Experts of a small language model.
Experts: 16 experts in each of 10 layers, 1 pick a token, a softmax router.
Below are experts of layer 4 (counted from 0) of a mixture-of-experts language model. Rows are named down (a neuron's output weights, with its number) and show model dimensions 0-255. Each number is 500 + 25 x the weight over its row's rms, rounded and kept within 0 to 999. Numbers have three digits each.
Before each expert's rows: a language model's description of what the expert responds to; "raises" lists some tokens whose logits its average output raises strongly, later layers aside. This comes from a sample of Wikipedia text that the model never trained on.

# expert 8
It responds to: List dashes and separators. Line-initial list hyphens and bullets after line breaks in infoboxes and lists, plus en dashes, colons and hyphens inside words like add-ons.
raises: ".", " ", ",", " (", " and", " in"
down1:557503481448501510457418483490539545503458473478512513499494495469527510539497508443509483512491496509493470484512490496474477532463549485565480480525509481510470499491498448492471434502521513541465517495548478453483506461527515461511515514495518448515471537549514438468473516502467498501480489486495498488491505513479498515492514496479477505486501497503497492511510476494523512485490475493558517543507486486524513496480551493501513496511564510478504487468490488517501510497507522472504482497494474510485514488515512516486496562511493505499544522486504510509479515540491499456534481522494522507441453506527486491495481474497491496510492485468468511503462506497494537507487523489521477458485465553493529510479496578474501544539472516468478494513507476480460514499496504
down2:531460520537486470569485455499524464461509483471451538497477524481467479526468568476486543485494471525445514523475472483486501438489508504500502515494481492562509454512505509478499489499499488509452494522476510511501502501509514539522507532452504533468498528500519502532504509455508512480476517525479483517520488516483511530508551443500493523531496491511491499503515514454505501490484503492486510506542486512467480545551514538505453498504470501504507504502530498498511496464494496479512464505467501505491458456520513477507486510546454516497494496497499502496500516537493504541485503529485523499516489498475539472517514528477498472521490510509483502495506522422491464495500553458443497524535464531464516500469490479505430503498497480536473471530522507525524508484498466
down3:479475520439428520530449479485499500528470495453521463467525515486516519461483536486455509489445500486520493508495483485475502489520461498454517524530522471547463481484500534508552510453475460534549504479503465534498500489535471486473519456501514516474549487493516531485452514492540497513498527477512492554486489520490467490491515538459522520529491489510490471539462514506493493545491501528510469476477504495511519487512502505507503526532532477518470517499501507510511521482480495455522530510506523492477501511490486459527479536478505492468473528526497495487542519472531436524474501467492464507524505503520482457453489495523526525489515500534506541519489477480508496500507489496465451505521495521463497486524512527476519475525539506484444514469479523461502507487494471
down4:496570497463529528499498506528490480487524515507487486478482496497488501496520514506467524458468505512499536450533463545480478476531501494507507534465552488512522492543515468450481511491527531471490513445445487474477505490474476491525489523518499500471518528481498485484524525512491496497539479470526478516487508529497497434536497498547484482496533517503465533448448481496495492517578496514492458540530520481521468491462515533466501488494542525460499485517517499514493493491467481473487482511483535520481536525492510499486505473516465558492522532528514481562462518507526512495480527501516507500471472471517498496520517510475514472511480517483534514511500541473526514479526514479480499486514500505485467485535489502558459465466480479475501490516532528507489502441462492
down5:514528506505498465499449542496556469497518479521500519473483528498498470482513531519507505444477489480501516489482527506505500491527505482520535532520493493510489504542493462493538511490525552498447494484488532517482515522520502492494529507470491490482500500479508504481452493521474497503525498489502496501538515453481551493514502519488472510475521480512482488522485527495486491551498472522510492470525535505507483528478533471529514451446524467495526564534498537489496539478547507525516533532516527516494538494509490502463520476459497500540484499495558534491533532451508486528517500505551508576478484522476497491508507478500552482481490498534495503525502508481480482514437483495524539515507497477498531508511582485470526522494531452492459498532521506525521496521449475
down6:513489467483485428471468503498457514504514499518508469508475440513504480536467531478507508512484476499460502495533487443483526479525485508508531555527538520546507506461508530529483553500477484429501485490486456490479484542484548443514466490505528486490517536487478524509512541512470520483471460518482496482526505468497504475497458513512490504522488516498526485478499467496534498500504536474499519528491535458491499502550487464500552494539480496523506506472514518481505470496491484490519465520507474482500461555474458512492503472478504492495527455494496503475534527456504493517483504470480494499503505500497527459471435442500536533485522499524554519476525490511493451468495516544519522489485495493519520490522485502448516528522511500472475468508503530511500515478506507
down7:560524524494490542520454552525511572528470501510533488514468499497496508508469481495518470531493458515526473518492499518527498521510508473493478449525492525491506538515477503510498532531503512520528471490495514467514492501493509501488506501479486515482458485509487501530547476501529518493495536537473445523494537497523489510509526500482467492526520501521514489485544520487509482474480501530483458516497481535532510501473520522466482499446498463486519457456504495495487525517517460542446517474512516499482498544541477492444482524524529472517485521506511456511476556528514502527522507535504468564529521456518454471512521495461484509475535518535474487485484517515437505463462523531540500498480505491514506485525479528498502451485484465458461481484511519504519479492498499
down8:502499500476524456573517499485515522529541529488470536504486446514481456542485493488501471480497532426478518538495454485504494570455522510534501552506475508487528472494514492503506573484444486534486509530541502509460511526515502524455468507502515494496540510484502502493485504470512461502486491513517543469545522477523502498534524487552513510511491470479482523494490509479535524505513508531511516534491561472493470510487484474491481476442491458508523512480523487537499507482528429510498452485513550491538491520505499513478469499485488521494499519511504485514521501550531487481518499512503492525462483519487454511498505511514514483517478467497512543461485494509492507536497511484492482463472506474522544490493514522507518538496531521483447504481512484520484491507519498
down9:473487484469511506507485483493495537517495500506501529483504473520463456502513528497496513516454495533505518528485558483507491456475495481501480505492519481446467522471538486491494476503557475343475523487519522471495521513493515548538531501502553518479486520498519512536487489481520504489484508465484519488519473474470533479475505483493499497550496481495483483488470502493534463502451487496452522514547565506476515509479490510493495469530503501473488553525479515525488514494481513499499480490496515461487490522439479486471508481507498483495488482484481522507556538503513498478524498503491509508443545492500469510494483490489497480467480504495507502541504524493497507512496464479484486502509520492551491452510442499452445511509490505480504487501513508481531503498498484

# expert 10
It responds to: Line and section ends. Line breaks, sentence-final periods before newlines, table-row ends and == heading markers that close lines, paragraphs and sections.
raises: "-", "===", "|", "In", "The", "=="
down5:473472487480509506488518471482500479498441504488498456502496523495497486486532490541455458520536477479496517540543513463510539484464511498500462458496507511489499470498517466503478509498522489456485483494500538470525494523529499488500486532517510448494451458453504495470520458493517492487492484512514495508526482537529458531469522488511511457487451544492552479504504468516515523567529523540469515518503487547501526533475496486525510475499485462441507515494480524496541544534503492512513455487493512507514498537529519487486478482491492511520425474495516481508522531490490476485471543475491544463484521478489457503474456514462479466478494483470474491494524481489501551487533458529490496506508472490487524492518503483499493548535499498505528502497524444500508529496537471
down6:507490478548454487511470487491490482481504529485489507512492504489458511589496486533485491515479526495534514478473534504505496518498470500462578494484468496490506479482507512487510459486473506543516513493530489514515488469467484529513503464514491531476500517514481479523491483458473502530523532515500516493516523474495488496488509559483512462472527512500461478496502526457474490463481473487516476563515486510491496501555544473474499476523512519491538468508446524504515531470519467490485517542512453486478490499514487533474494502518551479557467487536525506476563489552525480489506503479501496538521541506510505502503468505520525466470520520467486486494547542502511496545487520477476486477504539531520468522497475487493492480526484453461515466523496483473481457467498519
down7:515505501550523512516485486506500505460488530486460535507565538498493522531483520472513467470506455499497540502512516521476517523507494475470488521507503508522547489486543546460457486448516541483497501499488463505519503521518499471437500479520517508560450483494509513504518509525522486532530517477500512469535519467509474466497445495484480469475555494525505502476496527501526512503494482514433486499509455502560495519524478496521476500476497509542470507530475505482498551512453490525480511508517499509453504499468457513527568503463465497480514530490494512530515493495525496499524460490501508480490487541478496516504514502525481471500486519462507457495501455500502501481476529499468505499474497494500434506512498480510490540483499520506498480439492471444479513493559496
down8:536478472488502513467484541535479485474524503502507511587535465505518511508490458485537464474476496527472505472564502482542502470517517506539505472499469520499498478447543510473500508475531527490503463482485465525521483526525536513520505530532478496498540501522480507463471497552508456453523475503496502511542518500500516476487549480488513529471461525470535535492509489553509446465501483529478494498483477521503488499521513490527501485515506479473482510452460524506488505469504526516513485510526531501523474468483500513502495518526471510463501509490478502489492523460501503464511543520488481515508487499500490489516450490495519485478516508460477493531444483497451477505511504543488482527513480488496472532512498553437559485495525461519498493523509503502538471488549526
down9:500510519512528491506462515507480513495487511518498519524480521519518480535449506495515539488506462527516496449507514490507521521529488446499495517507558514503499507464508468488428476510518438461498477475517486451546500527478521537500525499492512524518512547509484507476522470498497489496513513509457468505454505480455457480516495478498509478478472486506509500545500464507494467520432524481518488539506482506480496546457525463466538521463477504507456537496471451476557511516482512469503487542494489471512534515489436489498504522466505514491480519445529505520511425512514491508500479487497478473514444495493524527496518495497488501522532501535492534504497487490487490495530525518515463529511475463512478530539492503530479491517530501481473488530501513525538464475502461
down10:484504479468494516472468470497521523473463492498490518502511489500482493548526503492491490464481467523509512465486510543511483500508493491500513467506506548455498541476504548480505454539491460502501477511501496500522492514497482466508477486509513486514540506514470466473471545486492533496525493456505517503525487521493491488521457431504484519487458497517510492512519549475530487535499512489510488497484475518525461462486473517531459521524490498493536483528477485474478483530463503505442455509475545480520492535490494565467512505534538516520505505478513496494485507488494505539498477461535482502484445500510498516489534450477511489529443478472517483544478480486547480471457529450539536487465529523487510511515524525476515472465503440514510477505522555497501541457491515
down11:570506508494486519490514520530477494537488513492505500538512511520511466439483511484519533502504477487507513519474493499577448499494447512520488461487472490488525506490535532488555520488463479590494509470529515459520489528507498554483459499502503469474502530482541491465478480481479527470488459533498476461520508517522497503511485484477489502491517463521534469490518501460479506475483528509485529530513467492515506493501496472488471514547512514521502498487481481505485489468530527510500505517493448498507567497474462491505519479456517504508466489493534527501461499529524508494493533517507498478534505461477519467518484436500472515470557486469478542528526498503521526545499527501508531523502499506555480526476488468507501501535508538532512474501507528490537502519524505
down12:540504492505507494461465502497490479504513523485511507545498474448474511489502527503562537493520524527495518524498528472553462507518527490513480499528490472509541529522500519496543541482477507482454514533506504508465530497526513496485514488444531473499478523511503500492513452497465499519518527524529521487524501553485476486532502488515470448466497528513500542512464458504503485497523508509487504501528509442529469540521472511552486479467489511466462495515461441479473479516497475474480511495504484530445522507505572503526488515483475516528493485507500516511462503485504516500556500483479494520484466507508516517521523449505494504521481528493550520490485525489481523522487505444474448530462523523506519512496513459512516515460478475513471484450436515466503507505487499
down13:503516492494522498526499567478505529497464530500501487531504465504480491492511490527492517500515557524491514554491482471483489523493539492482475529488463496500487530505487494476448531530475513465505493513478520490492469438494492512452468501526497473525494479529455476495509517487501491485501496496496518492465472517471530531516517492486485477491514470533515544502471489506556509486476514467524506500551493533535510506453519464567493518500518476536536455479492498462469541479538459510501510497514518541520507490475544525497516479517501532539500522452463467523483494478438516458506473479548511551512486502468476518442520492501478508503505524474500480474461538485519450480500440501504510493511530529490478515487467510517509478542526501508526476489501515526478488492448507

# expert 11
It responds to: Election data and the. The word the after of or to, percent signs and vote figures in election tables, and endings of foreign surnames like Somoza.
raises: "ț", "ously", "ville", "stone", "ational", " Athletic"
down2:506492488515513479515485502517436520518556484469507488464462534479509527504466526487515546468471511528450469514513484457504551520502504476509522532512532488499523517538502495511469500502514499496497513538465529525519522488479491497531518522548518511457508527509496468536486473483482509486536471452534487499559452479506489482504506535479490493476504528516461472511463470470511519474498509478533478519518491492512472520508537492534457525507456501506480498503475500487511495510478484463519518519503509455501532533514468463494489497509523511464583518531537472507457502483526508503512517477509553502486465532516520575437479500496459532518490508484492556477524478507542481500519506499486522529495488483490522546529523523494505514478480474517480445502518493522510519535487498
down3:497513492450531545522486500538537513519488480496537510495451512474501550509500475489531483466493500537545495504469507492481460505495481511497498498518459503511533489530517443489487535508517480531503533493485506536494483491465484517496539502530508462494468504497519550504509504525466506518487524486521481520548498505529514488497466494514505517505495476494524505483462510497559475503514475458508474515523482509500489525506493515506471521497506527506491500460472515492475522483448524402465498497516492497493491495552507511478505499452487497445499496564462484475509463513476492526544501507503466509484398483520501497472478480490477539512513496494510487466538512474453498521514484539497491538505533524476481459528460541481475487523514568503512501489507462484513482514472517
down4:481524473518436506534526565528531503480514526506553500479469505481516478453500490476482513521513510518497504503505506518504520515495480501495529503478498522463536500457512510545502485461490459514525481482479482523452513529500512435528540498460482485479454487493490509475448481468492513491467471505533512500492462525468477526554508486486526514541451495474507514509515512499495473478483486515495481460461513511485517509550513519495516481535472445505520495516516522533497531482487508491481508501474449523530556491517464541467523446480502485502483497549484495504495508502451518482523504514517493534513518535552478499499524466529474540532456484505509514503498487488544504473517488533496504536551467487508475497517529496503488506520514495540507475487569470527496485529465485
down5:548518509480520499521500489482526540511478475534504553519544492517531521540480493488496493523505495489486496489505459481506484505513490463502522504465503472503548489479534525508490532530504519537521481520508480467563444487507495515473524473518537522485529512486502485456498501465493521489497470532493500457505479451508534536519559500481520474511520481491501514494486490487509486525487454542503477539478504447450529522496441438488526543513458502494461501487543529494466456483551508509497496515516468530496510499470501530474493519518548480499479510541526500503558485518496516527533443490527491504485512502555498486515541464510546487480472467513539524495477487511465483517498511492514485481496503510483500526516508522519534521476524488502517463450506504520458497513455504
down6:502524459514489455519523539499533486489523537494483478496479501517538532474486507499479441505477540492542516547496525515460516561524496517520515515475532474505512508495469495507533502467491470468528507461540501490479494471497514508493527508484509508539494508449545477531507488505512479467508487503493513505539514523510521488509521540494524481541499504466473495521470506548512502491513484538524503513462483441511570518509538521554531543521550550498527482489488522497507459464488484538507486516496476523485522501512494504491466522542480501504482510491517496507488536528514454463525472492478510479504534519464455550510475507482517470488501517468506514564515507492449493472539510486539510472467479502481531491506518469519515469468482499476448501508509483473537502518548501
down7:495538538520519495506454554462518471538437503469472464468493507464505500442485508459494479524492503468493572459488492521506493487520491484505519509517524463482534480489545467533490465472476509506501525508489470486458501484477479470468464494485504485476466472505483506540438531486508480499519510451494496478517500536517500489517482455516503488497514474496499448523507538494510483547488484504516475563500478551494515486526524532520510466514481512467504494491470488531478502502492498480500458482470510510520486477540528499461490485502503476455487495454467476493462483501472535477510500498448470478488535479480510532499491521543527512491469509517517504446521488505527472495513539493504484549486499539507500514484524522495495545473491491532496523491497477445466463464481498
down8:499474478489479588499497532489525506484512529521491518471483462514468527499528510524571509517458473499474536506540494498509444486505507469517475524469500496482502495500485452547510489513466509475504537517546500449510461498480493539488529497533513489494550488503476468477527491534502533506478506515454476490462476530452487508500491482512513487543494527545449510480497526512489471525531493548485495488517481524507500502503517542525504473465491512475507498512481517515504490484471511495518491491482495467501465455544511438499540478523540478456473505496511507492506472481488483505475486495472483464511490456492507505518534491521504498500498471515521471507513460518495479475566524529491524555470520531465560468492471518534539470501470512514496497460528514495500508494458512
down9:535522533479474509543484495491492508495500529532499560514479511468542508511516497507493511517540510517508516497498470531502508486503480501509513469474483503481473514482513474499480539527498494490518491501445513514529498450564562449465512533511445491554470526466518502474496487513488516532485502516491498488487518503518511500516495497515486509485497459477524481495500534538511510506496474486519450481472501501444502568425519485522534510534528514457485530485484498525515506517552457455527463453498495499515473460540501471523543487501494456484493527498481491491529518515478466452477481528479512496501488445517471509462510490540508506486495506524500492513503476451516566549527522506487490497504510524505462486499486541491491512503501491457538460492507521509503508455521473
down10:498519514506524543485510499471548517532464492480468496509524517516563520482492508486483485488497489533478467452546540535447466503505501500526491535490495562500510515503538503488477523493480450487505471493517531496482514467535512563514500515529509482434500484514515490510491495515514506503533525501431535561503504516496533503495500545491464455486522470544515501527466546522446512471478473515483490490515533524525544500526475512542442525487526491461498552511483503545507540503524483535522516470481506542483538478506521507501525477485500481516514516507466492482506539520506491538500495492516499515510509541481466484446511505485497508484554517491505472475503485527499491511463515511513528524511479505502485486445519479540492532509466536508459522500482492500522500519497502

# expert 13
It responds to: Parentheses, quotes, pronouns. Opening parentheses, quotation marks and subject pronouns such as he, she, they, it at the start of sentences or clauses.
raises: "\n", " |", ")", ")\n", "\n\n", " ("
down3:511484471482511475499496498517525477488539520489531513498511478493464518512529497509466546526454535529518531499508508443469455483505486503527492494525520545501511516457530490560504505508500495480504454547535547504521479461502502461450487482496476475474476522478469452522473516496503503500493520464518522505481456461514474484559492502491478507445488511539496507489478522476497490511505464557480490499462550493503503477498491494472491485517491516512529518495505507525512536510521431517481491487538524476525472503477491453558522508491514486484460516468510558531505526509457478515502494517521503497487478504526498473507488496499454531478492534528520492498501512461521497491497539500498558493520486504534516514480518514428512490466489544477506467484459554528482528508504531
down4:505455509503445539525518540569502533521525527483518467459516515480488491484479459458516457510492533507521466504521483503520499486479486490511499486495453523521520476503497468491491517493515488473492517480464515515547507548467520481501463488466497511498492518534526519495507509470490490491485469473532446498484492527512498487516501499473526520492482485510477536488479486505513505493559492541526483506505519514537468526515475486506471466484521474484543488504460504513453497552487565504522482477524481506542482513466527485504493504542483494538519460466463514466492547520476470516493491539445507520541504482447485483528489475501426485498545508522514515532530501487524457503500495521521507540520539484473517463520484520448468513462470482470518486506511512511516492502535522
down5:540529491507525484537518519494437508514510505490473542504514502500544480484467490463468475496506510511452518520465513501483506520470471566517486474520493515489507493477559485492482469477474456521494516465509506490552511468559478484489491488515507512422486514543460490540497457515506465470437504474465474485507466487516532483505511493510502483517443502517546523538487526481493478516473532516502532495501497509475507487492491538556478499508510492454499469490481508515498523478508527512442492460481511550474471502511495501478504507495495506463511542523519537518519498491475509506493515518512509514512521462492503518490476494527487521500487524495553528470468457526479511522493492483516463449473474518527470479484465485535487516502496553477513466537506524512529474491444503
down6:516465477482490504494533488461524522465504502518492517513507520497498448546537474481505482506475513476440532512497516502496497490537454563449501433525488470479526502492493477489506482494544494532488473538499483521519443552521477489506539472527475481502463481540502525491496502494512492518481498530501499495522487467500527490517472500540494539502503494510510480525509508514566495500506527485503516488444488510489496497537539501514479503501483514558490506467485484546499513460493482474516546449515477500503487496528482531463499516525482468507434526513522496476480499519493505476462497504530521480487469511473501481496530496498528452514468524459463516445454445468499498514525473475503519524505450481437489485494485551488522491470495522527507544509522476498499513480480512
down7:515536491490507512500480529512511532496486505538480510564503465503503539471506521488471495484462510509526543498494487531532522504468493504492496485506455521522462526529534505472512507431497436526462470493478489510435513509503502539482529479494506533504442468470449444471542506520501510493487529525484546491477485499496478504460462514515491483521492452534466474492488500530526523513496511499499521453509529498532488511464489516486529499484495505502473478505453499512529511452485536459500464509522505508487487492503481510500509474474465506476501481497465532444505513489463463528485523484477506536491516477520498458505495484450536479462528482523533494496522501501504464476521469433527458451488479518492509475513487456503508505518500509547485479529473501493457541510505523
down8:498479532496483481529493495495492486496521505544469464484484489509484474498510480526505519458489517513522528465471516466499468494486561493524496502519592493511484494519469486471517490472475497585512501502478532515490493510472502516474502514513456503461555529549473500492487512493477481481514462466506518485418511457490513479491502471499489515536480505531530498533506491530518498487537467506507496549483533494489495514509517500510526504484470489526499482493487512482464529495447532535537494463512485503476491505503504489476529516475554503504458474493463489535464525541515518473525516451498482536535525524501507530486507511511517515537562469473510523515474459523495527484428497492471475521530480513505469492524515505486482524488532488500512490480487505482530488554551496
down9:493509465463497497484504499479477523472446526538481534513531541484518489490500489488486541509501474524488493507480532498532508522565510459492452482490481460477544532493488495488531524506482493593512505500519477533514509462491481454526504495513514484473507540454490471492484564477523508468490549516462525477516481504550482510560489489530494503477542501518528502540561545490489510508479489491516492517485488515502516485489434478495530513466492493518516528509539494522478502531505489517471480498490492465531474531484509473524512547482490513495482502519497471509470454530502491453503476511489492528523530532459500493539516482511503520472502505500487510458513459491488478524494481513493505461495493506519467483519506511532535489504472494553475548485483458498478510548516454
down10:515502498516488513511527486534517523519462502521529455517452533475501526475475539523517500480521513493497489517505508479498487497541489485505482484503452496470510493439507504493538495451510508557547490476472514518514538534504508540503511456466517496476495510536491527467537492485502516514549463532509440500500501488497489505505478526526485497464462496504516454502525482490505467524517513544519511507490562480506530483492455508529465529477470493467520497524524452505510513477515489476497466548534548489469497498504493508481544525443538527511526492446486519497518485505443449509519486490485480478526535520540484506461467492478478526486488503500486514487523504481504475505458513474494482499432533528536502508505506521467481518480501518491483530479482488548439525506477531
down11:487460489476477480521446500485472494512471511536503504466417541509524509498493487487495505515485524519468489518489507461516414519454482478501472494505533537527503491510521489516488529494465462433503529463500458486520477504512469493513461489516514550569469493486505522511537516508523484518492515474506494503452481512519480501517508485470497466511565491511455486499494510513516504495500495459514458492470484504492500499468488485579509470506559535525472482469511481537511495494509490518506496516531517467455510507498473449503497501484527557519521499518502452510480518532521488469497479496495488491480507482510465470496466465525510511472510490495550521524550490518501483497521518454518523533526468477457489527506458514502502493496468501493505498504502513552526492490527483

# expert 9
It responds to: Foreign name fragments. Opening pieces of foreign or unusual names and places, like Bo in Boisbriand, Zhang Yuzhuo, Gothaland, Thai script bytes.
raises: "omet", "ling", "ising", "ker", " follows", "le"
down2:517526481516509570512467535490539480510521482519493474530561472518502517478508507500500465508489519489486522522558508492499528516448457495500497508484507463532500520494509518477501499503495473503500497504447504513568513492495506509467488479466505467451540470506528485492492503472449502512464518476521532511486486485503487505487470494514526553528547492553519492515500472458542510538522498494496508482526476487517457493471486518521518535514496537496497514518525536484519475509512466453430536504484495479459497469418463516534514501522475512519526483488493517486516509509469499509468528490486481466542492521516513522508505493510515559472495496512561473487478482521537500458468505466518531527495476490507512478477517555504482496480498476457519512477500505537518467463514473
down3:473501487540483500492508491460470499456523464481506492501523521505542489510483492514480465510508538468528478461513571528516510501495479492535468510479557490509515468511489502496505488477470505479490516523516452498485521520520529502513506493483511535517501534514541471551491492479507466449485483526455515508467510495494485492498495490495498459511486534504544507463519450533468442477480495459515457526520516458509503461465480494454506490521470503509493459543445521541524468500455509523506462529519495520472464490448528501474504528531522547471480465457495487519496528490521517495513534481495546477477491562511522527509513519498494524526512518472485523516448480507517517522507511498502471482478437513478527515477484467498480550467527491510491497505525480510526507465486503
down4:529473505465499494437514525526543504508514474521548495526518467515529503532510512512502485494475468478490480492484546518523519486491523548473485481526487511530517482485510497535510476465521560504494459523516479480498485519488527465551510474494512541507540498498458506463499494455505502484506478495471478489489498532476497489509452511513497497485479481511477503564507480556456503527488492442457528541460493562500466506525502484510487502466503495480525454517490497547543501509471530499580536506461481493529513522533516491513533524475524495494485464507533487477525502472534529527541532509487492520543497482472517505551473497518510520499492527500487470476520508551487536530494499489515489519502500510458515480508556473508505506532487480506502542526532518466526507492487526
down5:488532495538546459510502463501527509518509487498486481476486501538474536501497485493487528507524538537489492511513480549520448521509554527513496547456516559474510529516455528460497550504479548538530489494529544523506521481474487477452499515524486493445476475495580515517493501481520513546514535532530531498479465524506467495471490512519484531466505517494477515479517559555505499497485486471514518493488503516480486470489493510472504452490477482501487506527486487522503480442523458469485517525519519547526490561468505490513506512529474517530501543495545495502481544495489477482525494492466545509507494492548530493497472489477510500472531488541515484496527509537504471511503515487503499490524522464506535488478492467494485522523497512478516477528502503533504457492496501
down6:453501516496465504497528513554553551459543510488483508506468503497477493534504524497483496491494518447525499506490544465498521481509491497490494496549497530551466513510524545468504482501499474510523497471475489471492504490477532490472484468488523479487524520457527502507472494489518534514494518489509534511550536509515508468455460471477477503450446476479490517511463482490500480516488506432498473486522521526510536482468499494493512522549467533510534462484549522531548506498529534506525496483504463505523471534470507519525526463475536495500463501466511518531493497509509502491496541459517468503545509523492473534502550534471490502525526477523489497521466473488540477486551477479489446512508487464507503491477502530496512506504495510486510518464510442503482505495552528
down7:497474463542466543478447497505541515502458510490448498519529507544486500469483480511500497521518542503490497463511498506516464484498515434510508454492495512505445533510523463510510498479457470512470507497485498472463507522524501475458523451497470532540492513500485501506444489515489470458472482498516510461511529520459496511488540523536461476500468527503468543521541484491438518468470498498509498464459479546509481487523496523553461553553510467491498480508490480475495519501525510488449469535512499464496509516506505493502469520518505486485485513510503541492487489524498495499482543490474506471494485557503496497475524482462473461515494480532456467483476545487475476496514479481543491479491496538494502500522527502515519501462512516548474509499539495529474486512511487
down8:488461498489474490469474469521472471490490524501456487510459481496486501500521524508504504466556515530487509512533497496490530445509499479513455466518504487477497485471482493447496532533485474480475534489517503466446503446438529485560468513526556485504457469502496500487496490508484505516524513501489476475489482470519525516562477460513498488448507490509493517518460505509476491504488517497504563462473500475513494511473512468490475515554490483527498520477512493487494496458491470507534524506536494473528533475474485539484498515511491512504498476500473525468503467494466519508489548518519505529513520464493457470509461495450520519518449510538469540514489477520451501475489499528499503471506487519490474502506504504438537512510527494515441481528547492518484477531517536
down9:482525489522511461485551509498503494521454504510506505513520498482482506513533446548519471473509485516522506482504540467469517437483501520521510518467473484510466487464549506512501485486508521487488503490501511487524478484472530530485473534483477481516524507527522460495537510456503420495520526532513509473568502462508517500509450511503501476491452509493526522494489520445510541490455469464517527511533444520480503517473479485507535537494467487463498539495518522509472541503531521483517517491464486504508496483473540519498523507459499527495489460498519462488518506527503551468485511485523523528451471527536536472545478539506446526447480496525500466533462472476518495521502510511496512505501467474497541526464521518482525484502504483503482502510490516495476524504519480
down10:492490508525465498521511482472492488492511511504533465499465469482512518479519502496495516476484529514472529499483493529444527494479482513493520442500523502483524496534496530457484487511522495503466486482558472480497518523510537493499490531497544486465490489529500463498540485486458467480526525500448540485495542456495537445499482524499490494457520496521495483544490527448461539438445464492511509483462480540514482499512525480523513548498494511482494497514463476480464501502518447505526527480543442504499499522477506470560496497502488506492500522499468496478513461538480488525496504551506483503503502503525524505451484493502504477486500534469499508513459514535470497511508479510469555467528495526473523460491480507515495482495549506511500546558497452482451513496518494